Weights of a small mixture-of-experts language model, trained from scratch on English Wikipedia.
Size: width 384, vocabulary 4096, 63.6M parameters.
Experts: 16 experts in each of 13 layers, 320 tanh GELU neurons an expert, 1 pick a token, a sigmoid router.
Training: a variant of Muon for the experts, 316M tokens, 9647 steps.
Below are experts of layer 3 (counted from 0) of a mixture-of-experts language model. Rows are named router (the router's row for the expert), up (a neuron's input weights, with its number) and show model dimensions 144-191. Each number is 128 + 32 x the weight over its row's rms, rounded and kept within 0 to 255.
After each expert's rows: a language model's description of what the expert responds to. This comes from a sample of Wikipedia text that the model never trained on.

# expert 13
router [136 135 125  64 101 166 133 185 140 110 169 109 111 159 157 138 168  83 158 125 118 198 134 124  88 136 149 104 134 115 181 113  57 121 150  81 132 106  34 115 146 105 133 144 177 134 124  57]
up0 [141  83 114 121 131 160 153 162 114  87 169 110  91 168 127 183 155  88 142 116 188 144 130 134  85 129 169 150 102 170 103 134 160  82 115 138 100 125 135 173 159  79  93  89 104 129 148 156]
up1 [158 128 126 152 160 106 105 158 196 138 120 102 120 108  96 122  89  98 116 192  80 132 156 191 176 159 150 150  94 125 167 182 183 116 183 161  80 119 119  96 142 127 107 106 107  59  73  57]
up2 [ 69  56 176 150 145  80 124 158  87 129 131  95 165 121 180 120 164 116  83 101 110 165 137  83 152 167 185 131 147 156 140 144 159 155 147 195 135 129  65 136 185  90 120 142 141 146 112  80]
up3 [137 164 174 102 154 203  80  70  93 125 128 177 139 100 183 114 141 124 147 168 158 160  94  80  78 140 108 103 141 133 138 134 148  82 189  76 120 101 145 110  97 145  91  48 128 137 115 110]
up4 [108 104  87 136 218 114 133 192 132  95  65 104 168 156 118 151 167  69 104 134 141 133 114 175 137 193 121  91 119 102  84 167 124 139 157 128 134 114 149 113 139  92 161 133 111 165  90 130]
up5 [123 183 100 129  85 128 200 111 106 155 151  87 177 127 121 182 138 141  76  73 191 180 112  97 129 162 130 170 178 155 164 124 147  94 113 134 104 120 158  98 160 117 121  69 140 102 139 129]
up6 [155 208 183 164 142 111 166 116 142 106 134 121  99 136 203 104 152  99 146 189 120 155 132 123 102 188 104 136 157 165 181 154  50 139 126  65 142 160 168  94 149  84 151  98 120 102 122 121]
What it handles: Inner pieces after f/b/sh. Middle fragments such as ab, or, ed, ied, ized, as in fabulous, fabricated, Afraid, unknown, higher, plus byte pieces of CJK characters.

# expert 12
router [139 162 176  77  88 117  77 107 154 116 113 123 127 102 120 166 120  91 127 147 121  99 184 123 158  69  96 148 181 155 144 120 121 194 129 114 113 154  99 175 119 120 135 102 159 198  91 130]
up0 [ 99 101 180 141  88 138  99 139 152  54 142  94 182 152  89 155 134 162 149 130 116 146 107 111  95 130 124 120  83 143 133 113 101 196 121 118 109 114 102 141 146 103 152  97 151 171  85 138]
up1 [192 118 123 153 101 146 129 116 141 134 105 102  79 108  92 103 154 121  77 173  94 201 124 117 150 131 126 129 138 120 110 144 139 162 134 181  45 113 127 101  78 178 139 123  70 215  99 105]
up2 [123 116  74 139  93 171 147 117 122 150 127 165  91 124  84 149 133  93  84 113 108 161 139 180 205 118 161 164 125 108 110  83 102 117 128 146 128 134 160 153 114 154 109 167 126 153 117 128]
up3 [133  66 106  84 114 150 209  94 157 110 178 127 135 193 157 114 129 111 153 124 114  88 119 123 180 122  80 115 129  94 171 124 116 139 182 128  85 111 156  94 100 144 111 126 164 111 154 113]
up4 [145 169 143 164 145 130  83 157 107  72  73 161 136 124 101 148  99 120  95 118  93  90 169 121 124 128 114 194 147  98 124 121 143 139  76  30  88 142 146 128  77  80 137 110 140 167 118 123]
up5 [139 149 141 122 141 111 108 165 121 112 128 104 124 133 177 130 100 167 170 116 155 161 114 131 134 146  85 138  96 146  77 113 134  99 128 113 165 121 147 101 136 114 137 108 157 137 135 124]
up6 [ 83 180 141 127  68  76 152 111 135  82  98 135 132 141 142 162 138  80 123  56 151 134 121  72 170  95 159 168 188 114 138  73 117 178 107 124 143 154 161 112 128 147 133 159 138 176 149  87]
What it handles: Infobox field labels. Plural -s and field names in infobox or list lines before a colon, such as Team-s:, Website:, Headquarters:; also is, also, he.

# expert 2
router [225 146 175  96 120 141  90 119 163 125 136 168 154 125 106 171 156 126 113 120 140 161 115 175  96  96  88 169 118 170 124 130  68 113 172 110 152 102  77 134 131 124 129 164 111 125  87  81]
up0 [132 125 124 192 177 169 116  91 113 144 155 114 168 142 129 144 114 146  62 135 156 106 146 195 106  84 151 135 121 115 127 119  94 155 143 197  86 150 146  91  94 181 101  74 109 140 154  86]
up1 [201 157 167  62 141 102 157 143 142 163 118  86 158 197 126 179  74 137 144  97 114 120 135 102 197 101  95  73  99 143 128 121 237 145 154 126 172 161 189 163 112 113 103 129 151 155  71 121]
up2 [ 61 137 138  50  61 135 135 154 136 117 132 138  96 129  82 130 115 102 101 136 167 122 135 158 135 136 184 134  52 129 150  61 118 157 129 140 123 132 138 105  80 130 122 147 108  85 123 186]
up3 [128 168 146 160 124 113 158 138 117 147 115 120 119 133  98 114 195  89  78  90 108 119 102 127 141 120 118 129 117  86 115 181 139  97 134  91 175 181 136 113 171 141 100 151 106  68  77 145]
up4 [186 175 108 145  70 149  80 122 134 136 149 126 158 138 142  98 157 143 139 126 136 119 122 116 117  71 197 153 136 115  83  89 148  91 105 125 162  91 118 154 124 111 122 118 122 121 141 126]
up5 [178 140  98 141 157 164 107  89 100  96 144 128 102 140 161 105  93 128 140  89 143 167  82 141 182 108  66 138  95 136 100  78 138 136 148 130 165  87 104 109  84 120 185 118  99 143 156  93]
up6 [121 150 132 111 151 140 128  92 169 173  84 116  82 103 140 135 142 120 140 111 163 105  76 158 154 116 159 107 128 117  68 186 124 130 139 197 167  45 114 165 155 130  91 186  79 131 167 111]
What it handles: Capital letter fragments. Short capitalized pieces and abbreviations such as CHI, US, USA, II, Mc, SST in tables, plus word endings like Argent-ina, Def-ense, Jers-ey.

# expert 5
router [142 178 127 124 139 131 111 116 175 112 156 130 109 144 123 188 178  69 113 185 106 132 112 124 150 142 146 139 133 106 196  92  85 194 171 135  85 109  90 144 103 170 114 153 122 127 118 105]
up0 [ 47 103 129 124 179 108  78 144 166 142 124 151 131 154 129  88 132 113 155 143 130 129 113 182 129 100  80 125 152 139 101 137 143 115 119 175  78 128 164 105 146  96  77 127 167 115  65 140]
up1 [139 109 185 135 135 132 110 156 152  56 174 170 127 168 153  79 149 174 162 135 123 149 133  93  92 112 126 177 155 161 140 131 159 102 143 105 135 110 149 136 133 149 140 128 167 132 112 131]
up2 [116 168 107 128 130 107 158 143 158 132 117 144 102 133 143 138 128 134 180 179 161  64 130 153 127 101 168  96 110 170  97 111 116 157 125 147 147 142 184 109 143  87 165 126 113  56 191 152]
up3 [147 163 184 116 116 110 120  79 106 166 111 135 149  61 106  92  62 205 156 142 146 129 115 182 157 137 118 111 157 114 122 172 148 112 141  95 109 150  65 166 131  81 144 104 109  66 118 127]
up4 [125 177 119  86 130 167 107  83  91  87 174 124 143  86  97  88 138 100 149 146 119 106  64 153 123  91 149 202 175 144 162  91  94 140 134 144 168 147 157 172 127 103 100 192  96 141 139 133]
up5 [155 131 144 110  73 141  66 164  47 130 152 138 119 132 101 155  63 213 161 135  96 142  86 124  96 149 156 143 167 120 160 138 146 125 107 123 136 109 115  98 124 146 109  96 141 146  30 166]
up6 [ 74 144  76 110 143 136  90  92 134  76 162 110 154 149 160 115 112 147 193 210 103 156 163 116 169 147 126  63 208 177 148 105 171 152 126 140 119 100 107 190 190 116 188 159  73 210 180  69]
What it handles: Punctuation and list markers. Closing parentheses, commas, quotes, table pipes, list dashes before Born:, and function words like the, of, and, then.

# expert 7
router [112 118  81 111 164 129 137  98 248  59 140 129 142 169 151 169 181 146 163 148 121 113 100 108 178 119 103 194 180 128 124 126 102 183 133 129 139 134 136 126 124 122  81  91  94 169  88  78]
up0 [162 168  95 124 144  78 189 123 198 122 109 115 152  92 138 157 210  99 103 111 136 132 154 134 149 127 158  69 107 143 122 237 156  93 135 143 110 143 143  88 122 159 159 128  88  60 159 113]
up1 [127 222 161 135 149 167 153 192 142  75  67 140 132 121 143 125 111 161 157 169 176 130 161 161 186 135 153 164 106  71 177 182 160 104 203 130 181  93 134 137 145  68 109 172 127 172  35  84]
up2 [183 129 136 100  96  76 148  94  87 152  97 138 157 113  98 173 211 198 153 176  87  89  90 129 119 174 181 123 150 130  93  77 138 162 140 118  96 110 158  87 121 149 160 119 140 153 164 149]
up3 [113 129 150 138 114  91 116 161 125  78 130 106  98  75 146 115 170  83 179 102 152 160 129 139  61  85 165 143 127 188 133  80 117 155  74  99 142 114 152 197 108 158 125 126 168 168 127 112]
up4 [115 111 122 123 117  79 152 177 114 116 152 106 154  74 122 157 111 108 144  59 165 100 178 104  86 145  58 115 194 208 128 132 134  73 154 142 109  70 161 161 133 115 143  88 124 119 121  91]
up5 [122 148 180 115 160 128 168 149 131  91 135 121 107 110 167 132 127 144 108 129 119 163 161 184  62 175 135 158  86 145 169 181 119 148 171 131 118 147  99 130 123 138 118 171 159 102  77  90]
up6 [146 131 101 160 115 114 139 112  58 154 103 176 106 142 161 151  92 124 217  98 108 158 130 112 150  94  88 199 123 158 162  91 150 120 135 170 153 115 154 130 108  99  88 134 133 123 159 140]
What it handles: ent/est/et suffixes. Word-final pieces such as ent, est, et, ment, ic, often after t, as in talent(ed), interest, prokaryotic, Potter.

# expert 14
router [140 124 126  91 159  84  99 121 210 107 106 110 175 138 111 199 205 138 120 105 145 116 155  91 109  40 120 172 119 144 120  65 162 118 119 106 133 126 151 175 151 153 130 122 142 171  69 105]
up0 [121 110  90 124 242 152 174 145 227 110 106 140 122  55  86 128  99 136  35 174 132 125 104 108 131  53 109 151 159 102 140 141 129 186 141 125  89  78 136 127 154 138  92  99 121  77 177  83]
up1 [ 52 148 132 145 113 131 172 139 183  64 127 130  46 174 108 155 128  70 161 146 145 144  97  82 161 123 125 205 192 110 103  68 151 161  83 128 138 168 147 151 193 158 113 148 145 114 207 140]
up2 [ 70 128  77 162 146 143 121 138 161 125  58 140 203 176 112 200 129 130 142 197  87 141 160 136  81  97 155 108 161 135 147 130 131  18 141 139 159 139 139  96  69 126 100  92 116 147 174 159]
up3 [191 179 180 110 143  92 177 100  86 100  82 132 172  57 173 154 146 118 123 173 114 128 120 129 103 188 120  99  88 142  99  76 189 166 131 169 121 134 177 140 133 155 107 122 125 148 139  93]
up4 [101 122 139 203 117 130 118 150 168  76 173 104 159 113 186  74  83  65 109 146 118 148 112 105  92  77 100 107 161 134 109 117 141 151 122 138 108 112 114 130 135 112 105  49 146  85 103  41]
up5 [110 115 122 125 166 174  79 115 155 141 148  72 115 130 149 132 143  81  68 110 145 187 142 119 126 146 134 155 100  78 118 143 160  87 115 144  83 172  86 143 158 158 138 102 120 109 135 150]
up6 [151  85 149 148  59 105 129 183 148 121 133  99 117 156  75 101 111 119 111 111 115 179 145 109 132 101 149 190 110 104 134 122 142 197 128 127 107  93 178 168 134 151 188 182  77 124 100 114]
What it handles: Second syllable after initial. Letter pairs right after a capitalized first letter in names and words, such as D-ur-ation, D-ur-kac, B-ih-ar, K-end-all, often in lists and tables.

# expert 8
router [173 154  72 144 132 101  93 137 164 152 175  57 105 165 114 139 156 151  86 178 130 114 113 152 119  87 133 122 136 114 141  59  67 105 127  95 125 179  75 141 132 114 110 109 160 203 164 107]
up0 [108  87 115  78 108 135 134 110 163 133 127 129 114  76 124 145 112  87 123 113 150 141  73 197 140 152 130 160 162 117 144 153 165 149 144 131 134 153 142 130 116 105  41 124 181 174 141 142]
up1 [132  74 193 172 134 146 100 153 147 179 173 101 141 187 149 145  83  93 175  91 142 171 106 173 127  79 114 118  97 113 131 117  94 114 190 127 172  60 154 117 175  84 145 134 129 138 131  79]
up2 [230 197 132 122 147 164 120 201 179 210  89  88 113  68 132 111  94 159 114  80 131 151 173 187 154  85 100 158 100  74 125  55 147 149  66 134 154 139 138 104 139  77 101  92 141 162 171 109]
up3 [ 80  96  99 129  96 136 136 111 125 196 157 138 161 119  81 153 206 144 165 116 169 139 174 107 155 123 118 129  98  78 140 142  89 113  78  73 188 104 181 166 132 147 145 124 123 155  74 113]
up4 [137  90 129 160 152 106 129 140 133 110 112 108 134 156  99 138 147 152 109  88  93  89 126 116  83  79  83 136  75 104 137 107 156 107 131  33 122 199 115  85 129 113 105 101 183 118 155 158]
up5 [181 119 128 134 104 109 149 162  80 169 120 128 110  91 187 135 137 110 146 127 156 132 155 133  67 150 114 188 127 143 115 162  75 119 130 116 124 126 122 133 109 118 152 154 128 149  95 123]
up6 [187 116  93 124 107 124 130 130 177 142 160 132  85 146 111  91 166 127 189 196 157 123  78 164 100 133  92 110  83 135  81 116 155 114 103 121  77  79 147 155 150  65  96  90 181  90 103  69]
What it handles: Common nouns, word completions. Whole common nouns after articles or possessives, such as season, area, village, years, player, and endings completing words like top-ography and bi-ography.

# expert 11
router [131 124 191  89 137 120 128  64 139 124 167 116 116 174 141 162 150  82 150 179 164 115 137 104 115  87 146 177 136 123 149 130  65 148 149 112 160 107  67 180  99  98 132 150 151 127  73  31]
up0 [139 124 135 155 177 120 190 137 135 188 123  86  93 139 149 102 123 126 144 156 104 195 157 126 152 141 127 144 112 127 154  65 124 163  88  85  52 117 105  89 211 190 120 106 145 198 161  94]
up1 [169 125 116  77 110 148  98 151 142  79  89  88 137  65 103 142 157 120 176 179 178 141 129 129 180 153 127 159 135 137  94 124 100 191 121  74 172 111 163 115 152 100 122 152 167 134 130 110]
up2 [112 148 156 160 138 117 158 127 174 113 156 126 131 133 133 125 112 112 168 133 127 179  93 157 154 128 129 117 148 163 104 160 152 110 162 103 162 156  57  89  97 127 150  55 143 133 176 117]
up3 [127 147 106 136 138 111 118 141 104 105 146 133 156 108  75 145  88 106  89 145 135 153 137 105 187 169 104 159 135  79  92  85 150 109 177  68 175 132  96 131  74 153  94 129 163 124  96 129]
up4 [134  65 157 156 142  95 112 147  98 173 146 139 110 134  95 110 112 129 125 166 149  86 104 134 132  58 120 118 174 133  83 122 170 110 152 151 130  66  96 139 121 127 144 103  73 140  77  92]
up5 [180 120  80 128 132 133 123 145  77 138 110 112 139  93 141 177 135 143 124 176 115  84 103 144  84 140  73 142 126 133  92 100 121 133 145 164 149 145 144 126  88 126 136 168 181 190 162 116]
up6 [ 94 164 178 131 122 176  70 119 102 191 139 101  96 167  91 105 109 123  58 143 124 129 100 105 103 108 154 216 147  89 107 158 170 128 162 145 105 152 170 142 153 135 123 114  95 158 157  54]
What it handles: o/al/ill word pieces. Inner or final pieces like o, al, ill, ol, especially after f or h, as in landfill, fulfill, fuel, revealed, too.

# expert 4
router [114 168 143 109 173  69 157 136 186 111 138  86 116 140 145 164 135 155 136 110 179 129 107  97 132  74 109 150 185 132 174 102 104 182 130 102 140 150 105 173  82 117 160 175 108 141 118  67]
up0 [141 174 105 156 111  88 151 174 147 128 127 120 162 154 117 166 154 137 173 169 125 103 162 183 148  90 133 133 131 149 110 165  83  96  76 149 199 162 141 107 183 130 110 111 112 110 140 187]
up1 [136 189 119  96 163 140 126  80 131  85 136 115 108 180 122 105 101 166 154 115 155 131  98 145 146  69 154 121 121  79 201 106 174  31 101 164 158 132 149 103 146 121 112 139 153 121 102  90]
up2 [149 183 129 170 120  79 118  68 115 133 190 105 136  91 160 164 137 130 128 105  90 152 127 105 110 196 128 129  84 151 108  86 102 179 154 160 102 122  89 131 117 119 128  94  46 161 159  91]
up3 [204 165 142 132  88 128 118 136 105 141 121 146 173  75 114 133  98 106 149 121 163 127 167  93 136 150 135  60 166 118  86 157 143 158 125  97  69 111 178 122  89 172  93 143 116 186 158 130]
up4 [224 118 140 118 199 177 110 126 161 165 129  92 115  83 167 112 102  83 134 149 105 179 111 119 160  94 173  92 138 157  92 112 104 172 162 152  93 126 144 107 101 137 139 132 126  76 139 139]
up5 [120  98 168 114  91 150 114 138 130 154 130 170 137 136 163 161 141 111 125  90  91 126 153  98 131 115 114 145 100 121 138 123  98 129 137 178 115  98 154 120 139 151  60 159  88 129 142  97]
up6 [143  95 155 125 122 121 114 131 173 172 174 190  75 183 136 122 123   9 110 118 161 157 208 117  83 132  96 108 125  67 144  73 111 109 132 146 170 132 165 111 127  79 141 137 133 106 135 133]
What it handles: Sentence-ending punctuation. Periods and other end marks closing a sentence or heading, such as ".", ")." and "==", plus line breaks before new sections.

# expert 10
router [129 167 141 109  73 112 101  93 146 123 149 130 133 157 164 114 152 107 111 103 106 167 145 125 123 145 123 117 165 162 167 115 101 142 126 147 181 128  71 138 132 103  95 133 163 164 132 149]
up0 [ 94 142 135 143 114 140 117 187  91  95 138  85  88  67 129 143  68 145 164 137 170 124 121 151 100 109 164 159  99  90 102 152 127 104 156 111 130  84 192 111 123 139 111 132 147 141 140  71]
up1 [139 165  97  73 112 127 117 156 141  92 158 114 127 125 111 120 126 113 111 106  75 110 184 151 140 138  87 124 100  79 142 154 195 121 101 106 120  77 101  87 174 109 108 103 169 170 156 174]
up2 [146 120 101 134  71 181 180 148  93 126 119 132 117  96 137 108 149 107  83 100 133 112 120  54 118 157 131  73 148 125 191 115 152 107 151 103 108 139 150 135 158 128 161 132 145 186 153 101]
up3 [131 149 148 156  77 118  83 118 134 146 172 160  68 151  73 143  70 110 118 115 153  98 186  88 131 136 144 202 186 114 125 122  99  95 158 122 191 172 115 142 126 164 123  98  93 156  95 129]
up4 [ 96  89 101 143 112 129 157 103 129  87  98 125 126 117 112 199  88 159 108 180 102 109 164 139 109 172  75 103 123 125 121 105 125 162 102 164 149  99 179 135 169  96 104 150 117 167 126 150]
up5 [136 142 114 168 144 128  66 119 137  85 142 104 109  90 167 143  77  64 127 128  89 103  67 124 136 127  91 136 142 124 106 116 110 187 100 145 148 133  88  91 164 119  98 112 136 151 189  89]
up6 [148 139 181 126 173 145 155 145 133 103 165 123 163 165 127  88  88 125 159  84 136 119  87 138 132 182 148  98 147 173 108 165 129  70 129 108  48 129 124 132 150 139 127 195 169 160 123  84]
What it handles: Adjective and name endings. Suffix pieces ending a word, such as -an in veteran, Cuban, Ocean, -us in Latin species names, -y, -ry; also where, during, with.

# expert 3
router [165 138 146  94 154 127 132  87 152 123 167 137 168 146 155 118 157 110  97 132 138 122 142  98  92 152  86 184 145 160 151  99 132 138 137 111 152 129 107 158 112  97 142 135 133 164  88 133]
up0 [ 96 143  92  93 151 125 121 130 171 111 164 108 126 178 124 105 145 130 127 134 113 132  93 108 172 129  88 149 138 190 113 126 104 120 122 129 144 104 136 148  73 121  81 134 209 160 112 134]
up1 [138 234 115 107 134 160 120 119 121 123 158 152 160 191 150 106 160 121 157  66 182 165 123  94 153 202 156 167 146 157 134 117 124 137 141  93  94 132  38 128 165  79 114 136  82  85 134 105]
up2 [177 113 149 143 125 158 111 161 147 184  82 145  92  88 117 153 157 129 175 122 159 101 120 112 128  89 130 102 127  92 132 104 161 123 120 144 123  88 130 114 131 120  57 161 112 187 184  67]
up3 [115 132 115  81 108 144 107  48 121 108 163 105 147 119  84 160 150 118 133 167  97 108  80 197 127 103  82  87 109 136 122 142 136 142 127 146 164 128 118 126 122 139 115  91 170 107 136 148]
up4 [153  85 101 137 119 169  88 166 147 194 166 150 132  83 165 181 133 151 132 165 185  94 157 110 121  61 103 126  97  72 144 142 121 139 119 136 156 150 151 153 121 160 100 143 150 106 101 129]
up5 [186  89 158  80  86 153  34  97 109 154 125 119 151 162 142 109 167 126 144 122 111  81  92 154 162 115 161 121 155 138 153 121  77 119 128 158 108  62 203  96 113 120 143 138 118 143 157 111]
up6 [209 173 105 170 122 129 126 127 113 164 137 139  94  96 130 111 137 138  68 128 180 204 131  95 155 119 114 124 115 132 138 154 152 150 161  59 138  93 118 101 129  92 144  96 109 115 100 159]
What it handles: Endings after short capitals. Suffixes and fragments right after a short onset like M, O, S (Olympe, Marysburg, Soldiers), past-tense ed endings, and month names.

# expert 0
router [151 147 112 127 138 121 126  64 144 112 135 129 109 167 159 170 132 141 141 141 159 193 129 120 129  75  92 196 147 167 157  46  95 153 114  82 102 129 106 159 134 119 132 166 132 182 127 106]
up0 [170 155  66  87 135 149 178 116  83 117 132 122 157 125 165 112 167 159  85 109 171 149 138 118  95 137 140 110 128 122 144 164  65 173 162 114 160 154 142 104 168 104 134 126 144 120 187 123]
up1 [145 129 169  41  75 134 113 100 125 149 155 109 112 127  74  94 114 155 149 128 147 110  97 128 128  96  83 106 115 119 118  69 148 151 127 138 166 148 132 183 168 100 105 161  96 138 167 176]
up2 [ 82  86  73 111 133 166 135 134 111 132  72  86 110 147  93 177 105 147 157  83 113  86 116 116  64 102 148 122  79 161  83 151 122 112 151 175 162 138  92 117 118  42 119  80 109 100 102 127]
up3 [135 123 112 142 114 129 172 100 160 142  77 103 161 135 103 123  99 187 150  47 132 138 126 186  88 177 107 140 117 152  93 182 130 131 137 126 162 133  95 105 144 204 212 138 154 128 134  80]
up4 [144 106 106 100 125  63 126 131 125 135 143  86 176 175 100  86 144 137 119 108  96 173 131  99 154 121  99 163 148 137 130 117 146  95 157 158 144  61 154 126 127 177 114  92 118 111 162  99]
up5 [127 122 158 119 178 124 131  84  81  94  99 163 157 115 127 102 133 132 105 140 102 168 156 150 202 110 177 108 164 103  97 179 168 151  88  95 156 180 150 102 132 121 146 104 141 217 102 158]
up6 [133 105 117  37 171 177 142  81 127  98 127 123  90  75 183 158 148 111  73 115 132 165 189 160 192  95 105 117 154 114 173 141 137 116 139 149 122 128 102 156 148 193  62 111 162 165 108 114]
What it handles: Digits in numbers. Single digit tokens inside dates, years, coordinates, scores and table figures, such as 197'8', 8°'4'6′, 7.'5'7%.

# expert 6
router [107 127 141 107 140  95 106  98 125  76 155 149 118 111 167 198 149  98 144 164 111 142 117 124 109  88 107 160 178 113 193 131  51 174 161 132 123 131 112 134 116 133 104 169 106 132  86  48]
up0 [161 134  97  41 121 164 179 132 131 203 133 127 188  86 143  92 135 121  73 138 107 110 140  86 114  91 144 125 127 117 139 101 177  96 137 109 137 133  48 102  86 131 111 193 114 155 184 147]
up1 [152  63 108 152 156 172 108 138 159 126 138 140  81 106 212 161 156 168 166 109  61 153 124 101 149 128 151 128 154  78  42  93 180 122  93 119 113  71 140 196 177 156 183 169 129 128 169 196]
up2 [135 105 127 124 123  96 171  95 104  90 117 156 140 177  83 126 109 138 113 125 113 175 108  64  65  72 115  37 119 121 113 167 161 142 147 187  96 136 155 152 145 132 121 124 157 131 131  55]
up3 [134 163 124 113 127  81 114 118 120 155 144 155 137 152 107 130 164 141  78 102 161 137 179 147  65 135 130  95 116 127 114 107 132 119 149 106 108 168 147 139 170 128 130 164 100 117  82 144]
up4 [150 180 121 153 138 144 141 115 132 169 166 108  87  68 125  66 149 154 173 114 129  89 109 179  95  94 134 117 122 138 167 116 135 199 148  99  90 110 144 109 171 144 112  56 181 144 150 173]
up5 [163 144 151 135  94 139 171 118 129 121 133 100 136 143 130 134 119 140 137 131 146 101  91  95 161 193 101 106 142 171 111 114 107 153 164 174 123 144 135 139 163 134 111 117 140 110 157 154]
up6 [131 116 149 159  99  84 108 106 148 173 177 122 139 114 159  74 114 129  69 109 138  55 129  91 178 137 126 104 182  87 128 120 126 119 114 165 146 123  86 112  61  60 132 149 160 126 164 123]
What it handles: Mid-word syllable pieces. Word-internal fragments after an opening consonant cluster, like epid-em-ic, misd-em-eanor, lawy-er, requ-ested, Kugay-ama; also qu and ag starts.

# expert 1
router [177 120 141  79 109 166 112 114 158 128 105 105  93 155 141 147 181  99 157 130 168 120 115 100 142 117  68 205  99 155 160  94  50 121 121 131 146 153  50 110 109 131  69 177 121 122  83  46]
up0 [ 98 183 168  77 141  58 135  85 167 156 113 108 104 159 114 136  70 121 189 135 123 120 111 142 131 132  93 177 162 178 128 173 127 151 157 128 119 159  98 180 110  93 100 146 105 114 136 141]
up1 [136 147 161 163  92 117  89  77 125 160 164  61 140 160 142 127 100 124  71  56 150  90 153 167 161 180 113  67 133 133  94 102  94 149  55  52  79 178  84 102  56 111 167 181 102 143 150 129]
up2 [137  90 175 130  77 123  76 132 127  61 133 166 127 144 151  94 136 168 117  89  96  91 138 161 110  89 128  95 123  92 110  81 188 117 149 104 185 188  72 172 136  77 137 151 112 105 135 128]
up3 [152 123 121 172 197  92 140 130 171 173 114 115  71 126 109 153 150 182 155 130 159 145 157 121 153 204  89 113  79 113 115  91 122 107 168 162 110 120 121 144 153 133  95 127 144 136 121  97]
up4 [120 128 172 144 102 144 123 147 154 118 152 153 195 130 149 114  99  75  47 115 145 104  83 124 166 126 170 164 137 152  44 116  96 106  78  82 186 145 127 130 169  58  73 109 174 130 125 114]
up5 [135 114 110 115 125 137  99 144 161 182 155 102 108 128 164 113 110 119 142  84 122 133 151 139 110 142  78 182  70 115 166 114 161  99 179 115 123 165 104 146 158 122 116 144 143 146 174 108]
up6 [144 128 112 121 136 124 150 116 126 153 121 186  55 152 112 170 199  98 117 121 215 114 140  74 156 163 100 156 186 175 110 121 161  69 121 180 177  90 122 133 149  92  87 133 144 106 124  49]
What it handles: Mid-word fragments after consonant onsets. Word-internal pieces after clusters like Ch, Cl, Sh, such as ick in Chicken, Clicking, Ricky, plus year digits and table pipes.

# expert 15
router [168 123 134  72 113 111 129 149 148 107 143 119 140 116 148 146 129 113 118 103 149 113 106  83 131 124 117 151 130 140 176  94  66 180 160 140 175 147  55 212 117 138 140 160 117 120  88  94]
up0 [110 127 133 126 133 112  48  76 171 166 124 116  92 141 143 127 154  87 161  92 143  97 116 148 174 169 124 129  77  98 114 172 116 154 146 106 140 146 109 118 135 144 132 118 105  83 162 128]
up1 [108 200 167 179  99 142 138 113  77 182 108  99 154 107  80 144  99 155 126  75  76 112 131 103 155 100 118 131 151 163  93 204 172 156 145 133 113 114 117  90 155 139 139 133 125 147 103 127]
up2 [102 114 101  85  69 122 173 106  97 161 153  92 161 140 104 158 139 166  83 133  93  94 112  89 135  61 163 172 112 155 122 110 177 122 180 155 175  92 138 146 122 168 130 130 115  79 100 136]
up3 [160 186 140 143 123 186 206 134 120 198 146 168 145 176 125 154  90 165 115 128 133 138  83 154  86  94  59 148 104 145 112  93  64 119 130  66 144 148 123 146 111 163  94 138 141 133 168  89]
up4 [ 87  69 127 101 133 120 169 106 167 198 158  97 141 120 166 117 130 133 187 147  70 217 144 156 105 127  94 128 121 110 154 139 117 128  64  89 121 166 113 115 208  79 156 104 102 153 158 137]
up5 [120 187 126 155 167 113 152  71 172  90 114 140 134 131 115 129 168 147 154 183 136 124 119 100  92 119 118 123 133 133 184  92 134  96 147  90 151 194 130  61 147 122 134 126 117  84  98 132]
up6 [103 101  73 141 145 140 195  72 130 148 100 163 120 133 134 184 140 138 125  71 110 140 176 176 160  61  84 187 162 124 178  98  80 172 145 156 175 153 107 176  95 110 131  97 132 124 159 142]
What it handles: Word starts after initial letter. Pieces right after a lone initial D or similar, such as Dual, dance, plus year digits, table separators, and capitalized place starts.

# expert 9
router [148 159  88  99 151 128 138  75 151 124 165 139 142 104 150 139 124 135 107 128 165 148 120 130  89 120 108 122 143 188 145 121  80 101 149 108 178 159  94 151  74 161  96 136 118 127 161  56]
up0 [ 66 117  95 158 103 125  99 147 190 131  94 141 150  46 138 105 139  87 137 173 122 157 108 181 142 111  98 144 154 127 161 102 174 146  95 195 107 146 141 122 143 147 125 100  67 123 155  78]
up1 [196 128 178 132 112 174 184 211 157 138 113 140 121 126 113  31  96 136 147 197 135 166 113  92 145 128  90 117 156 160 112 119 147 143 163 151 152  83 132 180  84 136 129 117 135  90  81  94]
up2 [104  96 120 121  98 143 189 183 166 131 115 142 157 106 161 162 109 176 165 132 101 121  97 126 161 130  96 191 100 137  94 160 127 161 133 141 125 110 156 160 113 170 164 106 147 108 129 137]
up3 [167 189 107 103 147 136  72 135 219 154 202 143 174 112 152 140  67  90 130 162 141 144  99  87 129 148 164  96 155 180 108  89 109 154 198 129 121 145 100  96 124 148 154 101 130 107 111 146]
up4 [102 185 148 110 119 118  79 114 142 149 111 117 140 183  79 130 124 106  65 122  50 165 138  75  83  99 130  76  86 104 115 111 181 215 111 105 170 182 145 176  93 141  64 134  81  80 141 103]
up5 [131 187 145  84 142 160 150 145 148 154 108 184 126 100 102 170  86 165 126 110 156 112  90  93 112 144 102 104  80 170 116 113  96  90 153 132 132 133  86 164 151 153 149 130 125  95 151 136]
up6 [101 145  94 130 118 141 129  96 123 159  71  75 142 137 107 157 128 137 155 149 115 147 162 120 117 168 136 161 182 120 129  69 185  90 121 106 229 134 110 118 115 141 137 156 125 138 150 169]
What it handles: Fragments after V or H. Word pieces following an initial V, H, or v, such as Vu(h), Vent(ures), Vers(ion), plus u, z, k inside words.